config.toml
num_hidden_layers = 12
hidden_size = 384
n_experts = 16
experts_per_token = 1
d_expert = 304
d_shared_expert = 0
hidden_act = "tanh_gelu"
moe_layers = [1, 2, 3, 4, 5, 6, 7, 8, 9, 10, 11]
router_score = "sigmoid"
normalize_top_k = false
routed_scale = 1.0
balance_loss = 0.00958
balance_bias = false
router_bias = true
init_std_router = 0.0234
lr_router = 0.000745
vocab_size = 8192
norm = "layernorm"
norm_eps = 1e-05
tie_word_embeddings = false
optimizer = "soap_variant"
learning_rate = 0.00383
beta1 = 0.95
beta2 = 0.98
batch_tokens = 131072
max_seq_len = 1024
train_tokens = 541100000
max_steps = 4129
dataset = "wikipedia_en"
Below are experts of layer 2 (counted from 0) of a mixture-of-experts language model. Rows are named router (the router's row for the expert), up (a neuron's input weights, with its number) and show model dimensions 0-191. Each number is 500 + 40 x the weight over its row's rms, rounded and kept within 0 to 999. Numbers have three digits each.
Before each expert's rows: "comes after" lists some tokens at least twice as common just before its tokens as in all text; "gets" lists some tokens that make up at least twice as much of what it gets as of all text. This comes from a sample of Wikipedia text that the model never trained on. Tokens count by the router's weight.

# expert 14
comes after: "0", "6", "2", "7", " Born", " Died"
gets: "1", ":", "ing", "ly", "or", "F"
router:474477516509499464447522564502500486468522493503545544461438469539467470493540523547448475475561547483508552553456532486508519417552491552466500480539464471581585462523571460508470506479466475491463503449508487527429512481500497520486520449445455525486531534456471472518467499476561461505565477476450563524579512497531525494479518539576460488508456476560508514502469483557507491453449554462483463456478502492620539477475461437502490503510503480527431466517499527503496460559512489481465486456551478505574480521518581554527549488538513500550525465526460488484552508497515551520
up3:455521511518499470486448508560502581483486458479469500462517531426540443458602551481463550537570558554508506535528544486468500497402518535497527493477527411456486509491536522450502460472479481506485503426499541449491492490536538503541525480513482440563536496541517508499498450467499484463484517475487585536511546518520417462545547450547496535479567508392547534476467524509501459455456465515511473514543563520503495538592460511448499483569543519548471511495452497511496558505498577489540460528485465497514513433543555491568518511499483504478510505489532457494513548548514439486
up4:535509531474500511567523506425544486526531463554554526560449498574521467497529466411504500496530498493504490439525505494552452472527489456468465459527566470536462602521545471553598481461496529505498500570396515480540449486510496515543515499530495569411543502540486465553548501489525444481494559474451508474525557470483507472540468485593515461534459490531496536475537569470490439504423494551436555452493460518488491589513446505473429499521508407556504417467559446460595599540514562498418509445506469445457533467487535475489521518486477499461488513559509541483433515573450515580
up5:482479496506547523480524552468479503501470452512481448574460493512552415492546539458527510525506451454490438561505522450568489477540535573546511474470463519498486498539501505528528473488433495492454510537564485532500560477524473455461520467525491533507521553474538492515535480481512509403460450450460539468543497505572562465446546484470560541490481489507477559553461578516534488484510479542517503483401498452575572522473501494521453465558464516484463551498455426485506515582519459431575477395522532506481550461552520458495507498516471495528478460482488458512465433539499564484
up6:619579445467545470540542488508502558539615542516478504528461556445484455532454517500485462546486476473495485508486545520516438550506502515460461563483504463562451555451516500487478456441425518485487481474598488481547496472498519505487378409485489517536503365512494527543531498546456547513535555547465519540505552417484517511502535564483508497482528476572531526544584425495571528543455514522557475543483510477478541474467405493481449469513578509466473535471548439527436506568504496496503440520534440485464566449448533520499538551499519497477478509548472488491453510557526521515
up7:522593508557510511522497520509461524484449520504517434509502506490510492529510487496484453482475465485492416430504498464472465449492485465518520451558463496511449535463556481512542501432512473507500503498468445476484511577433436482441491445520553511558482508475559540511489470557493468445464517521466535516474525564565486492486541516568488538512496463491567465527521428563530433531471496445437552591474569448474523542490592444511483479476503561482468505509499528480562514501443506496471425516522522458485491473482482460412518551485512450498500556595505463436517478547544524498
up8:463554406479533483459557511504472503483493469482502435567561494485531565549472600427575536547452486468476530392547456488526483540495615447522546548430506531515467519523451547528438554500503478534483468495496494531521541562444460519515511467518513496463465503523486504485430488473499557560481478446527488504456513525503502506485448537459460527446592480430494567497474494421449518482445452458500489507518523489464512436537583499521493559536556482478539467432557398487611513551519544550516516558514504463511495495454503556486466495515519551536452578500502552470539498527519493520
up9:536480539471532500510467527490425489449423444473502503453501585418439559542567534587489514420401463521461546448523456480554518413535496556538498524454553431540568530473480458511451422515549455441500527433475479571475516512435420537565460471498542512560552407511501508470492458592478529516468511528545457517499481491555478464485526474481436497488486493485516533513453545480530503459499528485561578525523535547527553512561475435525546552589527457473564544612536483551448539520536509504457469514488484494511534471468523473508476525504483424506568509554492463537480477532552459520

# expert 5
comes after: " ", "'", " (", "S", " U", "\""
gets: "2", "o", "7", " for", "u", " –"
router:493481513512483471453559570503544480474524517488494536431452454534475482493541540542483479487551480473472486568447551465530517408541491565488514510531489440567579459525564504504462546499480489531448495453502457560450494477531497527466521436442440525527487543507486466553498527489524475481549521483493547513553521455543535498488503540534489504499476486574527495515475504579451492468432546454483474462427510481599533529458452475517476495508522487538439454508513522567486493559523490487453480443551526482593492521497563546537551479550500559518533457494464493491529516440509536490
up3:433515516490440528487568543428534463444401476502526459524501560506536436565469536494466461489437535524414510470475509439460505458563501467462531514489569522470582459515473516491561430469530531549505501544488492514493505532480444487513524555464481561480447488477510459440540486512622497521492506504516451522495522487551473550479445425517517494433448537538419479506486515436502500571525507464542525513524514482520530397483563506528524431564481461483524520477512538494475454479527500494529552485422549511514495520512510469509472553431474545541522522510481482519482480517578487502
up4:472486464450541475496492409487464509558548494503546517563503514508458443537501451476514450506536567477485496534525522516503554524444418496533503481458536497574479558438440480526478454471511478459500463513453534471475472552471519444468413545500505579506471448546495580518482467601498484482512527495460446483530440449490488436525511519460500513473452531540506529515538526417488552612501563505551455458537502463481521431583440494521483570518511488517557507540490526455474505449436578559502520492528453565478456585509429490471553487505478465530514553507475452550530496480449476495
up5:422514513458474526481517515460503521568530462477515396484462471550485441551571456550435411485431496548452493443564534518536526494479507487549433437589550453408468499540518490414556514536476485492474543419543544473467522470453495494506550438464553531519482503528507495497506464411457545512613492429545545579476503534519424521438485512487565548492489400495575518491448477555527500504537459534510521525511442403522487519530470541474458551497459508428509576492504464436467545513478483426517476524520464507532486469468472512469483497524584524504533511550535453493448479530496548496
up6:533557490454497518414527543555490494566433449474458490545483379542472554557496487523498499435530569483471506513471510531506469531571524550551492427482482421521480479459526565456570431532483472492531548518476417518492520574456520538531521450475544502424562501551522495470487543477433477533536418497527426490461586527414410444530563478488483476527516559514474437506559530462526514453470551547492513506439498485542578500569559479493548545533459500497518468539439454493453559456523557485527523515499522502495489426501495465574514486484538486488501505533508532496574520543619469500
up7:441572446514539445523516493490537523499457469520458468543478545503449359527514498423429506535515504504487512567450557520474453604519542540538470572405473536527523525538429535400480466499508495509510463588516485513482459553498475520597484554515441480557510508532497473483517468502514517484538492503421516513478496546506473479431479451558463533494431527501503469458532495538527524442545510541514491539528514483472458493517510541440473472525581490534465511506473433506498541453484422455469518536462534503496489511539509513444556506526497475505518502491556502522478484511495434520
up8:487485420488491477505488508516511532416511544546465499498446546481504508571591481450499394446520466500484551430486555482503510530485495524477535467506481483494488561449505523433487503431421496441455495534499487450534473543541438571537509522530466552553485491409483506507572461551533501512509480488555499491586406533495435430442562491491520567465512586498489507472515505559506471533456469504537537429519541516448527490444480503495594547565527471438495520528528523525441536489512497540527518508509440500496502517489468504463420440462439539467555470484472468495405518486545532527
up9:460475480447483533536486529545473548483494475549508478541527502521565479590551477442419513558512460534541474500516503492509461536489489461510523484535545556513559492460500526531565489559507460481494559457505514469505445508503530483426485527590511530425528494478537499585532538525447558478516522506436517470499523480456428493514523575538531509538478440519482512466385533524489507582521532538447581476454463509541496451471477525430524519502562531496492452505537519543528483518507541460518568533481487448455475474536506579498508482504397533510525560547445512465463466504511522468

# expert 1
comes after: "\n", " |", ".", ")", "==", " ="
gets: "\n", ")", " then", " Ho", " into", " *"
router:465475491502530458448566503518488511458553509514535528486427498532492497471582507556491491490597498536456496538484500510548468475544468483438509444463516515560613472513497516528476496418453484491507462506486515531519507488517485487443531390480488497469515564490527480525482510522522488403510521477491496542561459461502519500504431558531472474524480530537499484485469533562499495486452578491532513458480481493606531518511501520474576470486460438508467443595492489505481464538497485459458496484579515521585506514479505537577568485557511505533533513486529571504526494469459512518
up0:472505451457452462468518473456523490479521542553465416432496455513526536524484511531533584489489448510523473537468511461472593477559535457551455488505465535495505545545518505544530501537473540478451509497515593479442571464527523469481466486499497465514474417519553533459494491528457466507506463465543483459452512441464446522487482486530511516445610416540529460502569540573385588489386471486527526464520533484570530494489532555479468504437516403549532538500520528500507501523596451460469462507502493491524472427536545526525441512518495519468431490476493510527498551501514612485
up1:518500527528544499476507534534530457542493501467494542494475469518586545485539514510534498459542411496524482495482474491505541456585485527487515510557558488502507551468517495481525473498562490483515518478504547562537555485465444556529482506530520497486518453511505531500433475474542538485510508496473455504445482498501537502485452507539484485541530556349486555459523558417537480464533484545467472451493469558542515479482516549420503500486495452483485547496527559517413531447579500497463533474536489540515459538508535529534431546488502429445553590513486491501354588516502498529
up2:495444483610460444472511451529428572527482464510524532494483504520482501536562502498515478502496514522491437514433473455492511499516453543432524491569492446506511486521514551485501509567516524505520501523493482517603437500522495456615538530569558501476543506483503526449524504474451486488543530469510552498532405473404560515486431487489495513555512449489469569499541518521426461494519533469536513432480530569501414451547487539528513448533478477506476539492458546536534502471512515414398519463600468528523582474524535442488467489517517452469457539511548510513482531530501482451
up3:465465442520457473554506538584455433543505450511452510484467413555598536479474435445453462501474550485416479475486542518547379473504507486525537434511458550477563434444501559502487531460616506460458512552545509487533459480457497465483531494527444494516489468532513470584505542579428532535536480525492488484597453436448430534498429514490575487428539537521594500515501474523502436480459513534489487483522470512497449458485510520505484455483497447538523506551489518472544478500459516562488574536532423519490494474510503490551557456503536506485493497451443481492553545507569536533
up4:491577458542519481482502472546459553495480526516494444462466448486551499543577530492486449513536401508404506509500494462498600513454560463480521524498565453503501523512530444585468494502482474462470489510434523502552533492544485454472496505536485557494492523512461488492508469504508476474402445453555459479581487506498523521504515514496527535506503528512466504500580417446514534491518560515553486489547460488393535471563419528475528456541477519481463413549499485485531431480490547493426460485450477449536418605468389533552560495475511503524541518524519516532551501548515535482
up5:583518468531494541536543497560497556483444553496497528517437548497505390612511451460485535501521458537480572476455520534511441494510550492490550508417492448474572482560510491475485541457497550502445519539556553504502533452494454547467514486513470479416526541494502507537458546472435463412473486471501497547513551571505540466521492487475570406461542514432480505480470505514534466467465467507490475485453584532514585527475566482422486545461430469547547482495484474520596462485500466590501494463493471468564485465503447485520509458499442488507518518504544527446479509477412484477
up6:482415520504501477434476403578504382446448494519598519512502438522486472511603509487413495439523489519437482450525491511506499481451478491525586516550480487436445404463467470492493458503543482462508479526610501490524571521519480490499545490499501491419535446514553485475571593534488474494477561546533476455475532507467500465460564505533502461492494508585488526483579508477500450443580518499469514446448476505530521501561467479473503432492548508440431500487522444538474525510524489504537481484524531481545522540510548495483474555495482519530530571493459466530568496535474473534

# expert 2
comes after: "1", "2", "4", " is", " New", " with"
gets: "0", "-", "8", "2", " was", "L"
router:461520498509497471459539540512502465447513546462513487446458453542462498447544510526492481474561530506487527557445559485552466387556475520440512469521483433574583432529549494516480511484453477512419522480499499496423500454525495543454506407437432514507475550474468457556494512513506474510544480499491545500560528463511534500484504513541479487487502504559517521485479466547465470495441547467505466461491437503612497496452454474525483474505494469555454419505496519513465459548517486489430481450555536548562513497498577523546548473544509504517532446510485449476511499485467524480
up3:586473531583560510476520469501472493508502461471445445533484531502473506510539407468586536562477452471484489468493517452497476463518459455515421530542531497471508431478482445488512501542542550449519532447577476575526479498525524465490481529439484477470514497502532509476490499538487500555556406518540492569498475474509471497476423484488590482506455590467528496500470532569478529549547534553553477504481519460520540535382534485496510606503486462526469540508509455491570466516468559539469422503471487497480468531541489532456457586514498578535446545486550493496504564462493486498
up4:474529556513505472555434510548465471574466444522494554429454486510454473447417575451502474598546461532512453489549462512435493566491539529494527554472476527550460535462435513518487496445484500505507517489468470456483494476480516517502569530564470517501537517464544431510505442510476605455433492537536542506510498502467415526497457554453463421475470479553509519525533518549487484539510471503469520535492510495521451499545533448455547486526462514481419494512560499484527478492493523479580504477493526511589546448495552468457494515548469535534510475549443498436457535553523488468
up5:461434529415481502484506518554535541486528578483483562518533503552485429484501539517499529513497457495514526488526482432511521451483554530523483556475495501544478468462500452543500430566559452412451528555497480537497514436432457454539462497495460475476566514508495510469479506530423479469444486478491557534493477485450477506421571453468449518480576528470537493588505414474497517487495463539525466550482479514517559476491502488480494489464508568596430492562469462516448502500584476586431479473484421492530447532472528438519493538464452571453562595563527481502498522567446461499
up6:504527466396417538446550488541541546506497495507518493527449460499519534569559459542505478414485473584462459561553458529524440497547535533563522573472534486528485476574508519567569529537572553508504508518543475506496504492508447454459435486490495550420512531473553484478501410584511568550450502485529551513461520416509525495461566488533533462530509486467547514500473546395513464496515470567513464470498509492491534535563486506441390527480524501539496591488502378473503492470537507577553539463551517522487476543538496553531502446465463548453538514452479584493464556490500538499
up7:534527522496432472494470462461487553452507509471518544500508582506536491458547495540497466566442496465451493448489494552535469457449466467537560434564485491540546520463561496532510548582496536429449495497540460502540499487423468515540509475516507459485469465473474449495510468454488533479442555564515551577494509440429466552506491480537492420518549539533471487472474515495497430509519504501477534467562537436539495502512433491456551568431494460502477587550457510511480496449523482531464543558430527513542482395573458472554603505616532523447491474453517497464435502542545499497
up8:447460508487482459474462484502566505498497527525519447463415564493553502527498512472435484470466465497536440519487496574456530574472585482552543500480511541489460506494534406477421481519487480468520516464465436516462501513489441540526555459451518509519502525562524509562494466501484558491467503535467533482476526577483467546543448458493518522539444481501583501572538511453562577514578549545494550551501477469491485407587486618473430563519538545527530509550516524479473471446506482462477548454497443492501493509461548508507522499510428423522560452502520523561497494439458500533
up9:505521465510476501500481554461507512459467524503515486605535515537575492519529455483519495534493416472476505513480511528493565522505572473530487433542519572505461570487518496480453517495440535521522493526474465427442480528387497540496467453487448599483491429498531556527543393528510490538523471542513486545437512487524549526482548518457503511498493519530474452559351597507589537496502555569512494507519550472533508504476503431469518466475439480552524556534432480460501525500530483565525460486514547474591529528509476527429490445531477462454569530500552370541464456504508506563

# expert 13
comes after: " ", " at", " is", " A", "á", "or"
gets: " |", "2", " re", "t", " N", "G"
router:475467501513503452448551550520506457454537519469483508438444471529476516492546503553484480486536519501480532554472546460509476396560471550458534485527468473568576495541585466501459508486457476486436512494496499551449484499502504541461522451406452493503499502460520455535445501504496468471518496465507579520553506478513531507490482526570460516491417497554499524494478487551497459481437531477500489441488484469601504504461487448521486470494513474532426462508534524518491487564527492474465488461514487504571455538520573563572529489558522526486534480458463496473552498445516519483
up3:504488488464482527518497518432508538500412528527620521454504453576449502565476499528550541436526488537543470527469500435495519532430488472533447485477485493556518521472502453528508425529472577509478508563494523479478554457544537444485530455526550491444529480519511463496511434449448506485536501486482438498493447561427481518484493546542381558463466577456539476437474523483512486533454573598476501482486510469454538478500522456465517488556464541394472480511522488443513558553545517483522479558554544442471472466523431488524527458500508523523508545501453490442506581479577491561
up4:556485464493522483460402464536423476528511517504450481485503503465517504524414500492492511483470446425557492500494564532521538517496522539505479509437549490510509497453507534547447429526524555510533446493481460526527466456536471586436495586483506544515461458523492500479583497577503512541467412502416546460474476489492520487494493536553507544476526478582535491473468479463498481479538490542509496467564428529530455437518539586472528529481543492429520498482522508433507512448621558538478555495563417439496551483528479525469520538412499512540494571528498548530455506496552449510
up5:456494511506531548540439509491514477453467558495505532442441432451505515530489419484543506434531521557508502442558511471497441548510579473446550549472520483479430580510487530479520443489524487472540568526499466459431448478452483445516504457496477528492544494426496552538487478572412563544554485521564438471480411458552491575489519410475493510450506566506554563548460442517502502525467445496488576537540485476505485494496447461485526470469572439565494500484560418498484517489559558530531512498499456459518527434514468496535454542485533459485493468503535465530449476455506482489
up6:525476465529427462513479505455460485491535520523443475537398448527557458464516494483520494508465453390491587593453592520523468479490470507473430581516506553568574461552482532441520492499526552479490497521461558509476516487480459475526437503577484491469462563495508458467560494421547491522466474537514532523475542470420511494523481504518561507499483444501512527490594501461539481595515543536522530524498563501567547482541475586575521541516488437524547455423492495537545556438485460532524508511437547479507524509454440482483472586481564459485515538498542432466488470507550456470
up7:488507511548492535489523471517464543479480513559537526512438481507587517526495441473513516495464474471492440450486569467560481480532594548489547531532462471458530498527532548447485455554548479468472459495551499465453549498495499517493466527493483449541525509458404459490528434462478501489423540525532549513588470455508453490450441520416469470561536487506548431493488483501521479471475467470430592621523545494527549491471507523465519524504535480532386462499489516475483470572525506466411567525505542481505495494508518493410454443523517531509464440526537561504549468483509466493
up8:494592526585522522523501533445536505517509549481418512455497489500481525517435460466515522441540452477605412562522457463494506477472430488448402505506497535508473480514515500507557481527498516453506541472466527542554490413460557478455503499413448434564520465508472513486547394533443575466469551471471470483517505577498452479482495460461541552544510491530486473502526590486477442511489473523527429474503475560544529448468554529507521488529502518509441539558449496463520498442499505568514478497499482552539592486473565510500490582458440498518518454551513451457505525467455477542
up9:490539495494504468507488444509451502499543460510549514498525497508525450504605508447539570555552435452499501483486542476493490472595510442500487524533511537540440504568514445494501511495427495458502507517444497443460416495462499502474462442489470549528483459444494619516499477539503520488457517438584511470464444506501479527541518485546554552497598499517466434482492541527505487493520522476525523530486549526451487389663472468493475467549604563485516601507466503493511577546482478521517513496450493483488477463475478478513477534499504488523484515545526493517531595489543542521

# expert 8
comes after: "\n", "8", "n", " also", " moved", "|---|---|"
gets: "==", ".", "===", "\"", "–", "/"
router:486488498518440497474555577500479501472526500489498491407483453495482513485523532457466422495574520549502496552444510471501484410574502531501514461566468473572579442509542504545516484429438439502419482457510492515466490488436506502458528416521438526496526567430457466533484519507539484456530444471490539499588520471510550543476493516574447507419494522593485502518445556561488475477461568484475500425490483449584522494454508443489476480525437466526492471484556532503496491552488479472442497484541490527515489554562517618538532523545478505539536494508522507482557502452490530528
up0:494472505521516486527411471509500555614469496562492509529468476498472541481514508585469521505534527503549503502509561481515459479475496465432377471494512477477533491418444572513578495470475504438505538515515462476515500491509508574481476448503519534510438535424532502527487414534489501568483545474553374500497455541514472459475490470444494507412424499487523513498440466516535507540418495534538594489562540516466463515504482523487473501508494518484524533472459479480374597502553563500384464502491483452564555514440478453543587470526501450543440461556556448424454591511555489552
up1:490467473509566489494507490600527417535555383516494466517504448556496453482509475471533497558546476549460465532493525489512529481539487445573516509519527552488493562489572461512462470470510495464487483541582505534501511504495528509547456387466366508458515498524467589466450577509482602505471480503503491545485525491530531535525466570454553421540490482517480541479570531444527522529542494462412555504508487475447486492519512487500440463582425489550612492458516451485435484505549513512527515500478531526511469538487468531477489509464486565452487527570517537540452470520490459595
up2:458516462539532487546536504511548481456521538535460527511486522438532489512465482428466500520467514540556508518477438509513474470509629469460494491436521444437494532441449518501534483497468494541469493478470589490479557523506428455447552578546434532437455560409474508497537475455382474506585517500516525557387499519568461586471470478449456502514487445531476518492517462506619492506422449514484549452518512455567499496508511489440497466475548478437547489504550458530490544470546551534508504557500479540476513522513515521583488463487539465481556518525492480478422435506477521506
up3:552503510527431474468473478515520497581531512449585494493463449466544511544560497483467463500518481521482497522531474487523490536525499449507535504500470487490529502548499507533535483446534540507514510505555511454583526504487496514444470534486457513444568453501507589503508480448454474423508503479494501476499504462522427516496552497468449494426496494482536465472440505505532476518454523528504487542496482546521488518571473553454479463522460513466497580497470516481519468544473524464483556571574488407532546523535558490507487516415499514479556466542517464519527488433510469548
up4:497492552604531494490568507520485555510457509517518512536442560508476482528507410450528437466544577406505456545569513543556569435539486501483573530472516470526487580541490505493524550491475507503508528431533503546520508499492452450447448475440507463486461522496574553526479443510451510480499472445568435515546550502512532532504533521494504537478577485573535497472465552573441524536555526496518528495498586460518491531466538456509471524527428483503464531541435442505542492527530506547462493478454465496558486489549492468525577554505441489540504476482505559446460534532438478463
up5:496461520488504535483462515500494442512504465548505471450494413536524499533505463541457510441458501525490521540515551542487545512544532492563530510497459554536489560554502499441486546526573488522453539481494515447531473497508466512497522430439484502507454557449522506475493529519567565456574470512454461481486465522482500533538492536520429543527507476527601488534448562522519490445519537516486514590512474503520486442550496403508471471508457483484480524558469522537453481543482524552471512495542507455510521508524496489480466489513434536497519558543459554455528501461548486479
up6:459496440548490451545569487497497534464474458542397505540523492583436430517498469510499454522494395478465466545573462463515550466549405454573516462504482528517490598511515467516544543447476526546489611470467535547459532430465459539529544507507469470465517484445510443502500510444482565478460480527461577533481460502486436549460501440492468520481482489566465510456478507509539445475436515496450479467508559511483541510534516519543475539490525489483535540445522501547428584486482529560452590449519529542472552529497518573464559536460534509488494519523464549496539441581478466409

# expert 3
comes after: "9", "1", "'", " and", "5", " \""
gets: ":", "4", "3", "9", "ne", " the"
router:474483518487490469458554533524509467468536541460515530450465436522471525516524519515461475498544516494516521543462551477501502397548460526469514461539507450550582474510564516515487513481457470518437519457499476529419523478489493503447479417428423543506500493453471464537499501490546491443523507456487557520571529478539521517469490536556455487477481475558515509511466514539486507445411576515480492460450514471607520478474482436529523492467521462525435467487505536510472472540516506453484475470539545532606487497505598555548516486559502519524516483474462466467490513489493505496
up3:472582488521543458521499514471491552503520518485473576531583517516578528480444506550496491476416437527447511503464443516519544489511493537514557418484445534485507569498492467433481507499433512552536518473533451511479514482519548529476431456476460464523476526531444423417492481512504585483488571537522515447460458516552519532504491462447560486493396429457471542520486548559572499516504520499522505566524508512461544452523520495478538582510503515482565494502488446476532536459426556560511496486517545501497495491493499496486513487471539451490522494561479521498509461440509460479
up4:535513507515538445491518493515489449533491542442507500550494531519504495487511508414523508572475499508454463498495498550546446492500501519437500493478503468467503504494423499544529441578525454527485508562516546513531466520510447504512537478520468435569512502531481521510479565508493534443561587507502510513546500465524487549445471510539541489519503460462454582577521497509498582535562474541472490609509547461501534529609455498550582419522494465489594564547510556532474488436546467565478535453534422471496429469453445515550468442477426523497521455438485515526489544583521488477
up5:513518533483502502476585525490511527507581549515520484553470425553564484510561458498544521536487436496514461487478560475464513504533503509437499465507451540515513539403524552472540499527436551428479514488437518469504487524533497476451520476487480458476509473500526519400518472470521569564466473454493530514507476497503564424451437513480575542449556431529503588591513466512516515532539497486526494546488426434528557589507529479473468570462458516456496467478469544515559460517539477514460527501572477537503586559510502502502544469505539548501447494529533419535504491522508527555
up6:488476479536528502450580517476527518479484528487481517522515497510516447518475503551494550542454489523546478531525539508493489451497524542485438472535436499479496382518442530553458481552465585532437476514601535504547497445511462503512489511496531477492453494474498456517515454492452477450481567533586520496501449432506487495501539551503504473517546531549523511509521475473455518560477472530536508437469547516623526518493485397447498528540505522526521469469534544478437445441492580465450542535486473447482565572469511490456585501571481517498500497534467426471545468477462516493
up7:504511556451480514540510608531513513559578495448502533444435473439541523552551543512532547518515487459545485539482491548520509504481483519488542487453495512554541560578426560439490465531564496449487522551511488494541480467489456487557532504442491505483532501548497539475513487537492571489506458518516479490508486524492437548443596550445548495488535427476504477503538424460497564506490511469508511476506557488456503445492446487431484493539483483525517483475523466547471609463486507516532428476477513454439489459395514444511581508501444490487547475489556526478476498498502536527
up8:540552422500575528541542432467585484511547498555476501472499523488529576577494458539544467508493473558464496493432532507424510565467454423481485517524475488515503500475525588560509440539531493442460472557544474426537509491489480495536440484505441505493506509497530482546555488564437487506516493495475494494508502397546435458509556493525485535493571514470487513553539542531500468440357473539465538497499462472457552491527465522538570426535481534482561521489462524516445572509535465496526486475494580512534566470501556478561493462394479572454505474522509486477496482501547392450
up9:495510538535519494434493405566559497568502446554476437541511531539492558509540476445477511488530487418534531471526456527569439534524575505563472517506479477474431469499487442521525501494555515476459531574476417496511535524494574426466450483527538530481467483422515454478509540529483500529560537526497547510510455480424543551488448529502500507457482441535464505501494497539545499428430556466551516493420468456457432511569458462480488480467473584545436500457553446529537566483496421534535458512534456495389525435429485474489504477468428506511485558489496497486493528517488491512

# expert 0
comes after: "8", ",", "–", "0", "7", " $"
gets: "0", " and", "'", "7", "8", " not"
router:491485486536490474458553548514533469444510551452562538447460438542503475451543497541491503513557491495484515593481549475545454423546510541468510506520480452565589445539563512486481501470470463479424534458483504529450505500510512504471482416433434487512490547469452458533486539479545482492544474447506586532561541483516487502474496520547431513477475493549521478474461520562482474466405526510482473451415483473613522517481492453535518481483536470511457481506509496507474478560525528480456471460546516506563474532506569525554534484579485494544539421491436500482488512479480518480
up3:526581502474450472520454416545553494521503552555397541578518501520488500461506555469545560465498458526447459511531500479451515543445544432513478489560455502460484525502480543585514427411502479545484441546556523487458563461540481457475473582486502510484572515459548422602440517506475448533503476493486517497536486456543419572396549500531481400449553587498517524487450456478489543534484495491461515527471484520471505406481499536530485492471548479510475552509518488512501525516514509505467481561518466516483493527569470403498523528503459530478503513539458491432462481463510469488
up4:509565500474523513523560458497497529479450563531507468516538524576551477523471511392496526481493543508471520491555563501492428539485532561581511544538483458538509491516422570544518534563564485431474423535485535417479513409604470497510513455574487468498479497557505471494556533522423511500471485467469552536540530539456502518491506486546496550553420491580547534507512472507589527543499528430527497512516515487468513547515522435502470575504503507474557450456514503471492497470520473440535534516456487481591529504580518530486447481527523432454604498515511459498422497529520483521
up5:511523505476491489497517549527484554474507411486439418541536489484553560521485471526458520540542563506482490509487480480483439570488468550455493486499548488488477512463509522499437461476508578502493540574578489566497467524482440449467481522384480554490557524475444540441500457562500490406516542501397438476483545510487553533506515489456466481505521493560451491482490456483533541488475471532483509477515500473458394493496548537545532638543505561513535561517468520510524505493472545476459519575520539535582503476481504466485502485478490435526444527493546496454535491484534456476
up6:517527517436545517541468504390498419531486517513487513502445474504513584486595453467536504553503447538457527486496495485504528465457627473417456508470491491480484486470481520520502556512457488528496493526474513557576499525573432510487514480462542491447462425515452487567625493501449497482460476518537505535496516433442549532544457405463448497479473498581502578521495545496545551508491626492481521490481434468518492532537516482409529503512500469510519503470510501465531535511562565453491531483532538506502554483513447450512488473508401501434523533500529423481523448526480484477
up7:429565470511494508504531479450553470571497538482476488530497500490458576503472502495489539519472458490501389495466534466429524507516497468555533438472531489507443550478525467514536444505534561530509558452480459524481496511421473477502506497429505441509530462517523516503532475487457521427466536488570502504512504563479452494538437507540441487502518414530443459570424481443487542451496487490558485490463512537579513470498586550473440486500566573491428519573545473553527409473520526460491587367530493470459454565572432511489516494523555542522501450487440473525517477506470479568
up8:495491406491453532449565527507457578425511519492506546504390560545453526526562443504470505522492513478491451454457474511498522556545457434510493459497510467506489501522470527445547552427550524468509540530449532530586509463514481485500534453549536446487474502468513469521491467502584432477491479480431420481475553464492563498407457554517480476462507503539475571588466512522533518478511531583466501541519506449538463424470517533530501494540500581472447486529518511537568512468593555485462507487476521554432477423436518486507516460483534522505502471503445498552433435478499456476
up9:492511516549468491511520404468481526463467463527446425531497438492535492418448466494500525472527544590513490440533483515481482525505548540489461515500466479509501555518504432502516508531461432387544433550484479454527501497466521492500578456479523490481491511470602466479460508509499568577536535477492475510481534439502518503498558546521537503492550493440524514593515574468512425549490512580539516499502513441540521500482556384482552541447429492520500569466430523460589507492559516453486515504548559480507480428596486489445565484550511540487488485522520448504460501501475519507